Weights of a small mixture-of-experts language model, trained from scratch on English Wikipedia.
Size: 14 layers, width 160, 57.5M parameters.
Experts: 128 experts in each of 12 layers, 96 squared ReLU neurons an expert.
Training: a variant of Adam for the experts, 509M tokens, 7763 steps.
Below are experts of layer 9 (counted from 0) of a mixture-of-experts language model. Rows are named router (the router's row for the expert), up (a neuron's input weights, with its number) and show model dimensions 0-79. Each number is 200 + 40 x the weight over its row's rms, rounded and kept within 0 to 999.
After each expert's rows: "gets" lists some tokens that make up at least twice as much of what it gets as of all text; "comes after" lists some tokens at least twice as common just before its tokens as in all text. This comes from a sample of Wikipedia text that the model never trained on. Tokens count by the router's weight.

# expert 17
router,151,148,191,155,190,185,114,140,230,204,259,213,272,197,167,194,272,177,141,204,215,186,191,203,194,206,209,203,185,151,158,283,126,198,224,140,199,177,235,185,265,197,212,155,130,187,174,200,197,196,229,195,166,185,223,161,171,151,139,211,274,172,178,283,135,202,225,127,198,201,206,285,246,166,128,201,202,124,272,116
up0,259,186,188,217,166,173,174,206,255,147,152,231,79,233,223,202,180,276,258,192,187,259,215,194,208,169,167,151,233,274,201,219,187,229,134,205,254,105,166,176,205,225,240,186,172,225,189,144,151,132,205,217,238,220,213,208,134,203,155,272,162,223,197,170,226,258,171,224,235,241,221,202,195,216,225,153,182,212,243,189
up1,201,182,212,159,191,182,203,168,178,206,194,187,244,210,227,205,199,150,204,153,170,254,168,196,217,193,130,159,176,299,243,160,242,195,104,188,164,205,199,178,139,173,203,235,220,191,159,251,243,264,197,198,185,251,219,126,143,257,199,265,167,256,195,218,165,165,149,190,148,231,213,189,226,285,178,191,241,206,199,211
up2,237,206,155,151,198,173,204,239,223,177,215,170,250,227,236,124,192,208,278,232,127,230,217,158,280,116,161,138,207,178,253,184,167,277,239,207,221,129,195,152,159,212,233,284,214,253,137,156,209,216,147,259,223,141,205,214,212,232,166,226,186,148,219,180,193,221,238,242,239,235,203,84,236,172,176,158,241,192,226,214
gets: " He", ", he", " he", " had", " She", " has"
comes after: ".", " She", ", which", " They", " He", ", he"

# expert 60
router,135,169,196,264,210,256,222,226,231,207,225,239,153,259,241,190,157,222,212,258,248,222,245,168,126,241,227,253,169,220,207,209,296,186,204,212,223,247,227,159,205,202,162,186,188,273,282,201,166,122,193,126,283,175,171,195,227,156,141,227,136,197,217,135,199,273,219,177,221,249,247,172,264,291,208,191,155,179,156,182
up0,261,159,137,238,202,212,205,180,225,176,250,180,225,214,264,216,207,243,186,190,154,239,86,216,162,251,187,243,194,180,128,173,202,193,223,243,217,109,258,220,167,188,229,148,260,223,221,209,188,195,235,170,153,181,107,202,220,163,154,182,199,138,211,132,264,237,192,182,229,246,205,216,187,176,216,148,177,183,220,144
up1,194,198,220,183,167,204,183,179,168,261,161,206,250,157,209,200,225,203,149,258,141,274,274,236,120,312,151,195,196,166,197,241,242,156,161,158,252,265,203,166,253,287,153,205,214,162,224,185,231,198,149,142,220,186,222,136,184,242,200,200,254,187,230,159,177,185,167,213,199,187,228,251,131,243,251,171,141,214,169,239
up2,242,243,249,204,206,192,195,185,155,163,171,186,141,208,152,218,190,168,238,119,300,194,260,258,150,213,222,273,185,222,197,203,112,220,228,231,173,246,156,187,163,179,148,131,194,205,226,261,191,207,168,140,236,226,187,194,207,113,244,216,209,224,140,238,229,223,230,211,159,239,141,201,198,182,189,214,254,297,176,259
gets: "\n\n", "==", "===", "==P", "==S", "===="
comes after: "\n\n", " =", ")", ".", " |", ";"

# expert 41
router,173,187,186,158,199,154,178,173,241,158,183,187,205,204,146,174,185,215,139,170,237,247,163,163,202,147,163,141,189,261,264,181,249,213,272,218,273,202,185,253,204,200,244,185,155,166,155,200,219,183,244,218,161,225,218,238,209,205,282,217,155,271,253,219,198,252,205,181,205,195,250,185,244,275,213,162,189,268,154,174
up0,189,155,206,219,213,315,254,247,244,154,188,194,159,172,274,212,153,312,219,165,222,177,241,221,169,202,240,242,253,176,218,207,235,184,244,156,133,180,169,228,208,137,179,171,174,187,140,120,157,258,217,237,210,191,195,198,184,244,176,97,166,193,180,221,173,193,213,153,221,204,236,206,244,168,134,226,181,196,231,166
up1,148,170,220,183,158,249,185,241,243,227,244,179,164,251,164,223,200,167,189,150,187,76,242,227,180,193,133,204,215,243,227,198,117,175,236,302,230,178,181,182,220,194,205,182,224,212,114,184,143,172,161,181,151,259,171,205,161,135,240,249,167,197,237,183,151,244,222,177,223,173,243,150,207,154,161,195,237,153,175,204
up2,220,173,215,189,212,286,216,249,218,238,206,168,198,226,140,175,221,253,181,203,125,208,209,179,225,231,171,181,254,184,154,195,122,247,270,236,220,192,182,230,196,244,209,214,167,235,163,243,290,188,207,294,205,215,188,160,186,196,167,183,224,212,199,116,226,120,174,308,216,200,139,238,182,206,223,172,158,163,186,174
gets: "1", "2", "7", "6", "8", "5"
comes after: " in ", ", ", " In ", "1", " (", "In "

# expert 27
router,231,217,177,124,276,216,239,124,215,259,153,178,168,178,241,202,227,194,153,244,156,273,233,205,241,241,173,232,127,200,232,208,230,244,160,190,178,155,222,179,247,152,185,214,286,218,264,193,174,252,198,143,241,227,264,223,188,251,187,200,242,238,231,167,129,159,226,263,193,250,191,144,173,163,221,170,257,241,224,231
up0,233,158,151,205,203,185,221,166,137,191,174,197,197,318,129,206,128,177,177,216,227,192,201,238,172,237,316,143,156,150,256,164,178,163,203,245,231,215,185,227,206,159,205,137,223,161,176,184,276,145,188,217,237,216,226,219,189,235,156,212,215,190,175,291,224,234,215,102,171,182,164,235,170,187,184,248,156,178,260,207
up1,171,144,163,274,229,211,211,175,232,207,165,209,177,212,170,196,197,218,256,186,226,208,239,197,160,221,225,146,80,167,212,243,173,204,168,173,156,171,218,205,256,216,213,199,298,123,153,257,220,191,188,204,210,276,190,216,226,234,220,214,279,221,154,211,158,267,152,265,185,209,229,163,187,175,171,240,170,106,262,211
up2,152,144,167,189,185,124,219,210,198,202,196,198,219,310,173,181,192,146,162,194,184,164,228,195,144,202,200,268,113,218,160,212,158,278,298,194,177,197,149,175,201,219,162,235,215,167,196,185,139,216,158,172,194,218,182,214,172,256,165,171,193,243,209,255,156,196,157,212,128,168,221,197,226,119,205,182,226,139,193,234
gets: ")", "O", "4", "3", "}", "6"
comes after: "1", "2", "–", " (", " K", ", "

# expert 72
router,133,213,214,181,172,222,138,174,150,198,278,223,212,286,201,211,176,155,228,143,165,202,219,158,151,187,302,140,228,240,180,204,206,179,206,174,202,242,228,197,192,193,215,177,237,184,203,242,182,215,193,157,193,215,232,246,161,199,238,235,154,177,249,234,143,200,138,155,228,220,279,312,272,117,176,192,119,179,176,139
up0,212,205,188,208,109,179,169,198,176,201,184,255,156,185,128,220,129,217,221,196,212,177,172,217,171,106,191,203,220,242,216,157,309,232,196,185,121,271,201,184,229,205,146,219,178,204,230,204,204,227,218,191,260,171,227,154,220,173,214,204,222,225,226,158,257,209,215,168,222,257,210,228,221,242,181,220,215,212,198,199
up1,287,209,255,209,221,182,227,269,178,184,241,238,217,183,174,205,179,206,186,258,179,172,157,250,127,185,238,194,169,214,237,227,185,196,142,148,146,197,137,346,126,246,205,176,230,267,190,244,162,123,230,275,166,252,181,221,275,132,141,227,199,226,190,161,186,175,171,184,245,239,201,162,183,179,172,251,161,213,158,189
up2,226,160,176,118,105,201,259,232,201,158,140,183,203,235,190,239,175,165,194,130,210,223,216,231,157,271,178,201,215,217,219,119,195,210,238,183,228,114,140,168,198,255,119,143,239,174,236,200,202,236,214,270,224,193,202,188,246,140,250,158,197,234,174,280,132,206,211,208,154,201,256,192,234,182,196,224,271,178,179,181
gets: " The", ", the", "The", " that the", " and the", ", and the"
comes after: ".", "\n\n", "s.", ").", " said", " claim"

# expert 124
router,178,199,223,156,219,183,245,185,146,130,203,149,150,205,197,232,201,217,198,226,245,205,187,139,228,259,274,243,187,166,201,193,218,244,210,223,204,191,184,192,180,207,197,169,219,185,183,249,232,246,161,255,227,181,235,255,201,204,232,198,175,208,125,245,233,170,261,117,209,234,198,188,198,197,167,180,233,216,220,257
up0,187,171,192,224,232,150,168,146,266,187,151,244,192,243,220,95,219,228,175,219,208,282,174,175,196,195,222,275,215,122,134,182,209,253,179,161,145,205,160,207,300,200,170,224,214,192,228,180,174,166,184,302,266,218,247,159,175,270,172,180,240,113,139,118,239,165,224,236,222,167,166,176,173,208,197,186,203,271,211,218
up1,136,216,242,169,222,227,196,144,215,251,214,220,198,273,155,216,112,218,181,225,199,181,212,151,202,245,236,216,150,139,182,201,165,187,179,185,176,169,107,220,185,203,158,255,205,208,136,228,237,257,199,234,232,231,220,238,217,136,141,182,214,147,210,166,141,196,153,173,221,202,169,239,125,136,200,248,181,75,122,225
up2,109,217,248,286,263,298,201,260,157,172,173,198,175,223,172,223,253,208,220,243,178,205,181,202,180,175,108,150,252,242,167,180,205,133,178,169,200,242,202,217,215,207,239,189,184,265,187,240,183,176,289,227,206,232,159,165,245,156,266,176,199,223,159,230,218,197,259,144,186,129,187,151,145,63,220,200,217,205,234,259
gets: ".", "6", "9", "0", "8", "5"
comes after: ".", "0", " (", ",", "6", "5"

# expert 70
router,140,251,275,176,220,206,224,251,158,183,179,206,209,201,174,190,261,197,219,191,194,207,185,154,176,236,128,188,253,268,241,255,200,289,277,290,246,188,166,187,193,171,173,234,149,206,188,201,219,193,277,156,206,231,211,233,247,233,228,195,218,268,177,251,204,164,245,195,175,208,203,160,119,201,234,181,241,200,196,163
up0,144,201,217,199,234,198,230,249,158,168,215,233,285,202,237,204,212,191,184,173,164,195,70,178,120,210,172,194,271,203,271,220,208,229,195,179,186,173,275,227,187,153,201,157,136,200,241,188,195,181,240,207,231,198,212,131,245,281,220,191,294,196,291,231,200,175,218,219,230,177,244,201,205,187,190,246,186,219,186,156
up1,181,215,216,198,205,203,160,173,159,247,199,285,211,199,230,193,188,185,129,268,174,208,219,293,135,145,211,231,207,214,229,221,145,136,87,148,225,166,187,241,196,175,251,134,196,278,250,200,240,244,164,176,178,174,235,277,179,224,242,289,293,232,255,229,188,173,160,187,191,142,215,203,165,201,197,150,213,171,175,233
up2,220,175,216,158,202,197,133,252,203,214,177,179,204,261,103,170,179,238,198,210,221,189,227,244,164,170,172,197,173,189,188,178,223,192,148,253,241,314,140,188,145,157,168,186,160,262,258,180,106,135,208,214,247,146,174,210,274,195,261,161,174,194,129,183,134,200,237,231,166,149,201,219,230,150,171,175,171,188,214,171
gets: "2", "3", "4", "5", "1", "6"
comes after: " | ", " ", "| ", "\" | ", ": ", ") | "

# expert 44
router,172,225,243,172,194,234,231,253,178,220,204,238,192,163,132,178,231,246,186,174,293,244,221,164,83,244,186,214,244,230,180,261,249,201,166,251,220,190,213,176,222,232,221,255,147,174,163,221,274,208,237,208,206,229,225,140,233,207,115,192,169,242,188,177,237,156,140,217,202,234,250,193,142,215,220,206,239,219,263,145
up0,222,224,212,135,223,173,193,207,185,220,181,209,196,203,266,282,171,197,229,227,158,204,135,188,223,170,148,124,253,235,266,243,232,252,172,67,112,219,112,254,160,173,125,223,160,257,238,187,220,163,274,183,213,244,193,165,175,194,238,193,159,230,180,230,153,207,171,138,164,219,190,196,231,178,216,235,243,209,176,178
up1,158,174,233,177,171,117,219,237,159,225,252,111,161,240,226,125,118,258,227,167,228,211,179,160,172,168,188,182,227,227,85,185,171,213,278,147,165,190,117,262,231,189,162,217,208,193,294,180,174,177,222,243,180,225,214,135,171,130,237,195,175,240,118,189,200,204,171,165,215,179,244,202,236,244,184,188,169,189,211,156
up2,235,160,230,175,193,238,224,183,178,199,214,100,211,221,151,226,267,162,203,230,182,191,238,209,170,188,216,133,162,182,132,175,256,112,138,198,231,193,179,196,223,220,179,240,196,195,329,249,210,270,188,214,224,178,225,184,257,168,232,194,150,138,207,204,202,213,211,209,200,170,230,262,140,185,166,214,238,94,251,196
gets: "2", "1", "3", "0", "4", "5"
comes after: " | ", "; ", ") | ", ": ", " (", "% | "

# expert 81
router,204,148,234,160,184,220,154,182,162,172,264,236,129,184,263,243,147,141,209,138,205,181,227,118,223,152,187,177,167,226,237,198,213,162,227,173,227,212,176,201,135,169,224,209,209,258,187,141,176,166,230,206,208,255,110,226,153,147,239,208,155,155,183,286,218,179,158,135,194,106,234,246,192,204,111,247,197,167,165,140
up0,147,268,150,247,294,170,219,163,177,207,219,137,219,185,215,263,227,227,264,278,176,160,202,137,234,158,154,207,103,233,188,103,175,207,240,219,265,183,219,244,204,106,261,188,206,191,219,200,223,229,193,187,132,254,206,212,175,188,194,227,228,234,187,177,176,166,201,191,159,170,152,159,203,181,235,309,253,228,195,201
up1,282,177,234,201,173,228,206,191,240,136,208,205,179,210,200,195,262,236,253,163,198,240,177,145,257,176,228,210,233,201,202,172,212,248,182,186,187,195,113,162,165,200,204,189,259,151,162,260,154,312,174,229,187,123,255,265,209,242,234,128,106,124,180,170,135,185,246,181,255,183,151,193,269,185,232,223,249,271,149,185
up2,166,253,219,217,231,251,225,236,149,224,172,209,211,107,141,189,226,149,186,203,203,178,215,276,263,214,213,242,166,223,275,134,183,254,219,200,253,178,230,153,171,168,215,178,188,220,71,159,168,187,153,142,148,254,189,218,208,206,176,263,257,228,244,193,224,196,226,164,166,179,167,223,219,197,147,173,212,199,221,253
gets: "\n\n", "M", "S", "===", "T", "L"
comes after: "\n\n", ".", "\n", "s.", "==", ")."

# expert 65
router,208,214,240,170,225,166,160,168,284,206,146,221,226,167,140,112,166,231,141,188,195,192,197,124,179,157,148,156,201,196,241,242,223,242,239,265,222,184,247,188,237,198,236,253,156,166,119,155,182,185,234,226,180,214,253,177,231,170,192,239,179,244,236,153,148,252,250,208,171,253,279,148,281,235,211,174,226,263,199,155
up0,225,205,119,217,133,190,154,208,199,211,221,163,141,226,173,166,235,201,197,192,175,176,195,218,207,219,143,135,151,204,192,203,156,182,265,227,254,259,218,199,207,146,213,174,179,163,199,131,209,245,151,262,196,163,278,185,223,159,181,248,235,170,222,217,184,169,160,112,186,216,108,212,208,197,156,178,203,152,130,224
up1,238,249,181,134,200,160,167,238,193,196,170,235,155,170,214,140,147,182,215,215,233,142,209,182,179,255,193,219,193,195,225,295,280,194,191,239,179,184,204,186,142,181,275,190,187,216,212,258,94,200,186,166,174,144,215,239,221,168,307,177,187,172,227,227,180,120,217,172,164,185,197,184,137,162,174,198,197,216,249,256
up2,165,163,262,160,152,168,193,164,162,201,210,175,205,240,120,100,242,183,162,223,287,255,199,220,203,230,180,187,213,229,220,190,205,203,251,103,199,202,163,253,243,191,214,213,193,193,186,214,191,257,164,153,188,168,229,173,201,245,258,176,244,177,193,202,212,250,238,297,198,164,216,207,138,263,165,175,186,151,188,195
gets: "1", " in ", "==History==", " from ", "==Career==", "In "
comes after: ", ", " in ", " (", " (born ", "–", " "

# expert 24
router,231,218,211,204,246,164,227,176,173,207,203,149,116,181,204,228,214,152,180,188,164,189,247,226,297,202,190,166,156,225,197,183,174,137,233,237,245,190,250,186,227,179,253,230,276,183,227,177,224,242,160,209,175,185,202,186,255,246,148,252,173,218,210,231,236,165,277,161,164,210,107,212,119,172,242,179,192,193,156,175
up0,153,174,126,256,199,181,170,275,185,140,279,191,245,234,236,98,207,177,164,210,194,194,205,120,223,183,193,168,198,188,171,164,243,261,196,146,166,161,252,294,185,135,166,129,169,235,234,230,213,237,145,159,234,195,245,196,251,249,288,189,140,180,225,182,226,215,251,228,210,164,159,178,206,266,178,213,165,208,265,211
up1,206,140,217,156,184,203,219,176,181,121,230,177,171,225,208,174,128,202,254,155,305,190,185,177,234,229,204,189,157,205,206,169,201,169,222,250,172,154,255,209,206,151,162,177,238,231,244,210,251,257,144,160,185,259,153,196,239,215,222,211,182,149,192,257,203,243,181,125,187,247,206,274,194,221,191,197,228,200,168,133
up2,181,164,187,198,249,133,223,165,248,247,258,170,161,196,217,169,251,117,199,194,120,245,109,156,164,174,197,241,140,215,225,205,190,201,222,273,169,181,233,183,221,153,215,164,196,127,255,159,178,243,189,75,174,216,194,170,227,243,153,192,285,240,221,231,183,183,158,266,125,214,180,141,192,122,208,224,161,264,197,147
gets: " | ", "| ", "% | ", ".", "; ", " |"
comes after: "\n", "7", "8", "3", "9", "5"

# expert 51
router,249,232,183,241,243,212,235,170,162,248,143,249,153,252,173,195,197,208,226,195,139,202,225,269,236,195,154,239,239,242,198,166,186,252,206,174,259,207,258,190,241,200,186,246,220,168,232,196,203,171,218,225,220,271,183,191,176,199,162,229,236,261,206,212,201,165,248,247,203,265,139,195,109,145,206,135,153,222,173,252
up0,213,168,201,151,222,206,208,188,233,235,192,165,189,231,306,232,186,213,222,298,211,201,213,226,172,276,232,242,219,219,254,232,159,182,211,198,200,225,191,153,203,271,222,172,228,110,238,224,204,204,131,243,165,199,211,251,87,201,237,176,190,207,238,247,210,148,186,154,197,229,154,201,181,125,210,194,210,301,221,209
up1,242,220,283,199,267,226,261,165,198,208,192,188,129,194,205,211,135,128,232,274,247,244,177,152,160,250,202,162,217,194,179,242,182,143,223,135,157,159,230,175,192,174,87,186,282,200,211,251,197,290,96,153,218,207,155,174,288,253,186,209,192,221,166,226,174,185,203,180,124,206,200,205,278,168,130,185,150,123,218,266
up2,221,206,154,227,199,243,204,252,153,208,275,286,225,251,187,189,209,234,217,200,198,134,186,220,141,182,240,195,181,209,108,242,231,231,213,99,184,216,211,211,232,250,234,155,225,217,198,178,244,201,183,110,167,212,135,241,146,145,167,172,212,150,181,168,260,292,189,169,250,176,240,198,146,188,172,129,203,104,158,186
gets: "\n", " (", " *", " / ", "a |", "s |"
comes after: " |", ")", " |  |", "'", ") |", " round)"

# expert 75
router,216,224,210,188,220,271,268,194,197,205,219,176,189,216,203,143,184,230,273,230,232,203,228,212,147,163,206,218,167,193,156,155,255,197,136,163,248,161,257,146,182,260,235,246,235,253,215,228,205,260,190,223,237,156,248,166,178,238,185,181,234,214,249,236,258,181,195,235,197,236,220,227,211,146,233,202,236,239,209,274
up0,288,152,139,115,165,201,154,199,168,157,253,185,272,173,207,113,228,217,138,186,163,179,220,168,189,222,163,276,214,144,232,135,182,216,232,133,206,228,256,238,178,249,194,226,238,261,212,205,205,198,209,179,194,252,242,260,183,242,171,182,212,192,217,76,176,179,212,193,167,205,231,213,184,260,224,286,242,239,141,208
up1,211,234,216,179,191,238,207,259,174,153,267,228,162,167,263,184,169,132,198,154,250,223,143,158,180,204,210,219,118,202,218,239,197,156,248,183,210,255,275,149,133,161,204,168,110,282,177,199,250,107,146,201,233,223,194,257,177,191,219,212,147,197,206,267,224,221,176,188,206,211,205,237,176,172,179,176,221,238,166,214
up2,209,248,231,194,145,213,238,153,177,222,247,184,176,189,243,301,223,164,164,207,204,160,203,237,291,201,277,192,166,121,206,203,241,240,195,173,182,196,200,264,197,261,222,223,279,222,264,171,179,181,204,165,205,184,198,155,167,175,116,203,221,205,201,166,197,225,181,124,235,165,170,187,231,200,243,190,194,144,179,161
gets: "\n", "\n\n", " |", "; D", "; ", "; L"
comes after: " |", "; ", " |  |", "===", " |  |  |", ")"

# expert 92
router,239,246,278,169,216,107,263,192,141,258,172,289,219,127,206,199,190,184,217,205,225,158,215,237,243,215,159,198,224,206,231,166,226,266,130,243,208,246,166,152,259,209,258,245,248,231,106,154,244,205,144,203,163,186,198,201,142,156,151,262,152,244,219,138,232,213,209,194,168,218,266,148,150,210,228,168,217,233,170,196
up0,195,203,193,160,150,101,258,189,221,188,204,218,228,224,193,89,191,198,220,194,189,137,190,210,211,250,193,251,208,217,266,205,194,267,191,272,81,212,132,227,212,246,278,193,182,178,202,212,216,172,251,149,193,196,206,229,208,110,199,216,168,245,133,208,177,281,199,193,249,203,281,172,252,205,247,257,208,175,175,209
up1,199,174,150,256,180,187,143,225,144,203,203,144,271,168,209,227,284,128,261,128,198,166,157,156,200,240,197,199,91,205,160,185,192,243,192,264,155,238,189,210,279,190,243,259,213,144,248,166,209,271,236,209,243,231,227,168,244,187,192,196,158,204,197,267,221,223,183,197,184,219,184,166,197,151,219,268,202,172,135,187
up2,169,236,223,204,279,215,280,206,163,221,220,293,159,199,146,194,220,204,129,259,184,219,236,275,209,226,227,245,178,203,188,206,98,211,164,231,250,214,170,192,106,116,144,168,219,173,169,226,209,179,172,216,220,166,184,179,244,150,174,216,208,210,163,136,128,229,212,191,197,180,211,256,186,213,212,248,205,156,177,252
gets: "0", " | ", "; ", " / (", "1", "2"
comes after: " | ", "0", "; ", " / (", "1", "2"

# expert 66
router,228,182,181,200,212,142,169,193,207,158,233,217,217,181,259,203,182,211,256,313,182,203,228,235,144,192,191,156,138,224,202,149,254,146,271,194,215,232,158,227,211,173,191,235,197,199,264,244,179,203,159,227,193,207,287,225,256,194,229,182,139,123,202,154,158,254,203,133,141,207,257,193,128,247,182,226,197,209,198,230
up0,215,175,160,197,185,208,141,283,214,182,179,172,226,232,179,234,217,148,178,195,182,170,154,199,136,181,186,225,176,142,176,213,191,163,148,301,201,216,249,196,151,205,243,252,164,202,228,194,189,125,201,133,152,274,233,226,231,183,217,253,184,147,192,220,226,247,298,223,158,164,221,182,179,201,236,166,247,170,220,166
up1,179,156,204,223,180,259,183,239,251,166,155,165,266,239,175,201,151,184,138,218,214,216,238,165,250,156,157,150,186,169,146,207,256,200,238,177,190,151,165,212,224,174,134,228,213,187,179,210,146,207,261,162,227,143,172,162,267,240,286,291,121,212,279,212,163,194,314,257,209,192,155,208,146,207,199,191,196,207,177,165
up2,122,189,205,269,128,261,207,193,151,190,252,226,218,169,174,221,201,229,195,210,203,198,216,217,223,197,191,219,215,190,215,223,190,208,213,224,213,153,209,219,141,273,188,188,171,207,188,203,149,172,226,88,115,265,195,217,172,127,290,207,163,219,208,196,235,193,172,182,156,177,175,287,233,199,240,248,191,217,181,180
gets: "\n", "==See also==", "|---|---|---|", "|---|---|---|---|---|", "|---|---|---|---|", "|---|---|---|---|---|---|"
comes after: "\n\n", "\n", " National Register", "|---|---|---|---", "Career", "Other"

# expert 87
router,184,143,180,267,157,210,188,197,203,140,178,191,265,203,257,77,137,194,228,242,220,243,219,238,145,166,224,230,229,172,138,228,245,250,265,160,178,240,173,171,205,168,198,216,122,164,194,155,154,122,205,148,226,264,186,210,262,217,280,243,160,186,221,174,187,238,199,232,193,216,280,219,137,174,136,227,195,252,213,234
up0,237,183,159,184,133,201,168,92,257,157,150,133,110,253,164,179,145,227,187,204,234,207,233,210,258,187,305,236,191,182,189,165,274,194,218,133,184,163,176,214,204,180,198,214,218,197,193,235,203,125,232,203,256,215,122,148,234,182,200,158,167,106,132,247,149,277,158,194,229,192,174,232,198,185,200,202,236,173,238,159
up1,241,200,242,247,193,212,198,250,273,172,200,164,285,174,173,217,256,219,207,218,188,251,203,240,217,242,132,206,257,218,197,227,137,223,219,288,226,267,305,234,176,212,168,169,111,204,191,213,184,206,209,252,226,122,221,239,237,203,155,206,257,218,216,163,228,125,274,194,199,192,276,176,209,186,245,239,200,164,213,175
up2,200,209,197,166,170,187,222,142,239,245,170,173,158,234,141,193,148,194,161,259,144,169,119,260,164,148,248,277,181,154,232,167,244,178,210,202,217,170,195,214,237,218,216,180,278,191,243,176,239,213,229,201,234,135,210,250,235,220,241,167,200,256,138,153,81,213,138,257,193,143,224,248,255,194,187,223,282,239,144,258
gets: "\n", "-", "- N", "- D", "\n\n", "- Coordinates: "
comes after: "\n", ")", "\n\n", "°W", "S.", "°E"

# expert 62
router,219,254,191,258,274,200,237,193,208,143,130,231,242,193,151,225,202,215,184,114,155,198,259,193,204,159,182,195,163,228,180,247,144,151,230,200,243,182,201,155,247,203,192,286,265,148,138,169,156,206,236,219,179,208,233,178,251,180,200,280,160,231,138,209,257,192,214,199,261,215,176,197,180,182,241,224,160,191,131,133
up0,246,178,137,145,205,262,164,186,214,162,176,162,233,174,209,214,155,195,193,177,177,206,184,230,196,171,154,194,212,176,154,239,173,210,335,258,185,113,201,190,160,173,187,161,221,297,250,233,145,190,224,202,145,150,180,205,193,272,210,232,205,204,187,234,227,201,153,116,196,201,197,153,229,239,184,133,220,209,183,203
up1,185,184,240,177,191,200,163,244,233,158,241,179,181,154,243,254,158,216,180,220,152,216,263,123,214,223,208,145,170,142,217,175,202,242,195,227,183,162,277,208,256,194,193,224,139,148,272,202,167,237,204,234,211,176,238,123,177,119,195,181,203,204,214,243,197,194,223,152,188,289,204,160,189,188,208,222,117,153,159,232
up2,233,207,258,159,204,188,229,205,204,164,163,148,181,192,249,183,214,188,180,164,217,190,232,301,170,258,180,190,196,182,184,185,208,148,112,229,299,178,210,219,157,225,140,228,224,204,216,156,213,175,159,177,217,237,130,230,173,203,267,204,223,202,168,219,187,182,193,226,277,278,213,266,210,268,210,197,192,147,214,183
gets: "| ", " | ", "- ", "-", ") | ", "a | "
comes after: "\n", "| ", " medal – first", "N/", "| L", " United"

# expert 9
router,257,247,219,207,221,212,190,163,135,223,164,194,106,186,170,197,210,172,119,240,180,234,194,181,217,197,136,181,189,258,181,201,205,213,298,200,236,130,212,147,205,211,156,227,273,170,224,186,291,176,184,209,195,259,203,171,192,241,167,263,196,265,211,227,255,225,142,172,216,186,161,194,177,145,187,173,205,248,165,255
up0,181,242,248,235,232,158,203,212,193,213,195,266,167,174,251,189,159,179,183,176,237,217,145,235,107,262,210,201,190,223,171,186,210,202,159,251,203,193,167,205,213,238,202,175,247,243,255,225,167,155,170,229,154,205,122,249,185,173,240,159,176,206,220,154,142,216,155,170,208,186,136,195,245,191,192,244,244,309,168,219
up1,287,196,171,178,208,232,219,230,249,203,215,238,93,199,259,200,221,170,130,162,201,134,217,129,217,252,210,188,170,179,214,186,226,234,312,221,172,208,175,135,148,208,173,187,189,250,141,202,205,148,205,128,196,158,182,218,177,255,157,170,147,216,255,179,176,192,256,176,126,166,218,154,207,141,126,234,237,123,222,212
up2,208,171,264,159,235,227,199,166,191,232,162,153,281,248,180,186,205,254,220,182,180,216,196,206,215,206,133,161,293,212,191,216,242,167,156,188,259,193,113,226,204,206,225,216,213,223,200,252,257,212,230,191,262,273,186,182,188,146,273,176,141,200,155,183,131,139,221,164,266,196,178,223,134,192,135,218,148,131,215,128
gets: " | ", "0", "; ", "3", "4", " | ."
comes after: " | ", "0", "–", "1", "2", "3"

# expert 108
router,190,150,224,220,211,137,145,173,268,151,215,174,141,226,213,135,193,130,162,246,190,219,224,228,252,186,210,274,185,229,160,171,261,222,174,189,171,169,223,256,203,155,145,181,219,162,220,220,158,170,148,252,183,152,204,229,121,211,258,227,190,251,248,165,132,213,268,187,204,181,159,148,269,217,155,151,240,240,161,199
up0,259,188,165,179,213,254,241,174,165,238,203,196,221,163,219,114,157,184,165,215,171,242,192,228,196,189,197,184,248,193,167,219,174,137,118,159,159,213,198,276,244,218,265,236,132,181,214,193,228,159,197,224,173,200,173,149,204,202,255,228,265,123,206,132,175,159,239,253,203,289,208,213,200,221,164,167,175,233,201,179
up1,247,266,197,187,190,263,282,203,179,189,152,238,153,232,198,181,150,227,283,250,242,217,224,258,224,219,189,186,232,189,192,192,188,181,160,182,167,150,212,237,248,188,229,181,230,161,199,211,233,208,151,218,197,316,181,264,160,196,130,223,245,268,177,171,213,215,182,228,190,161,195,224,160,274,197,234,186,131,171,210
up2,163,202,211,168,252,209,229,159,242,302,237,159,203,243,197,233,259,172,251,230,125,201,207,207,211,165,211,164,163,236,145,146,198,199,199,172,171,191,254,158,177,158,208,202,223,181,211,278,221,230,215,152,186,244,228,218,169,236,168,168,125,247,250,221,185,105,176,138,190,189,187,229,165,139,212,194,202,140,213,209
gets: "010", "015", "012", "016", "019", "007"
comes after: "1", "2", "7", "80", "8", "6"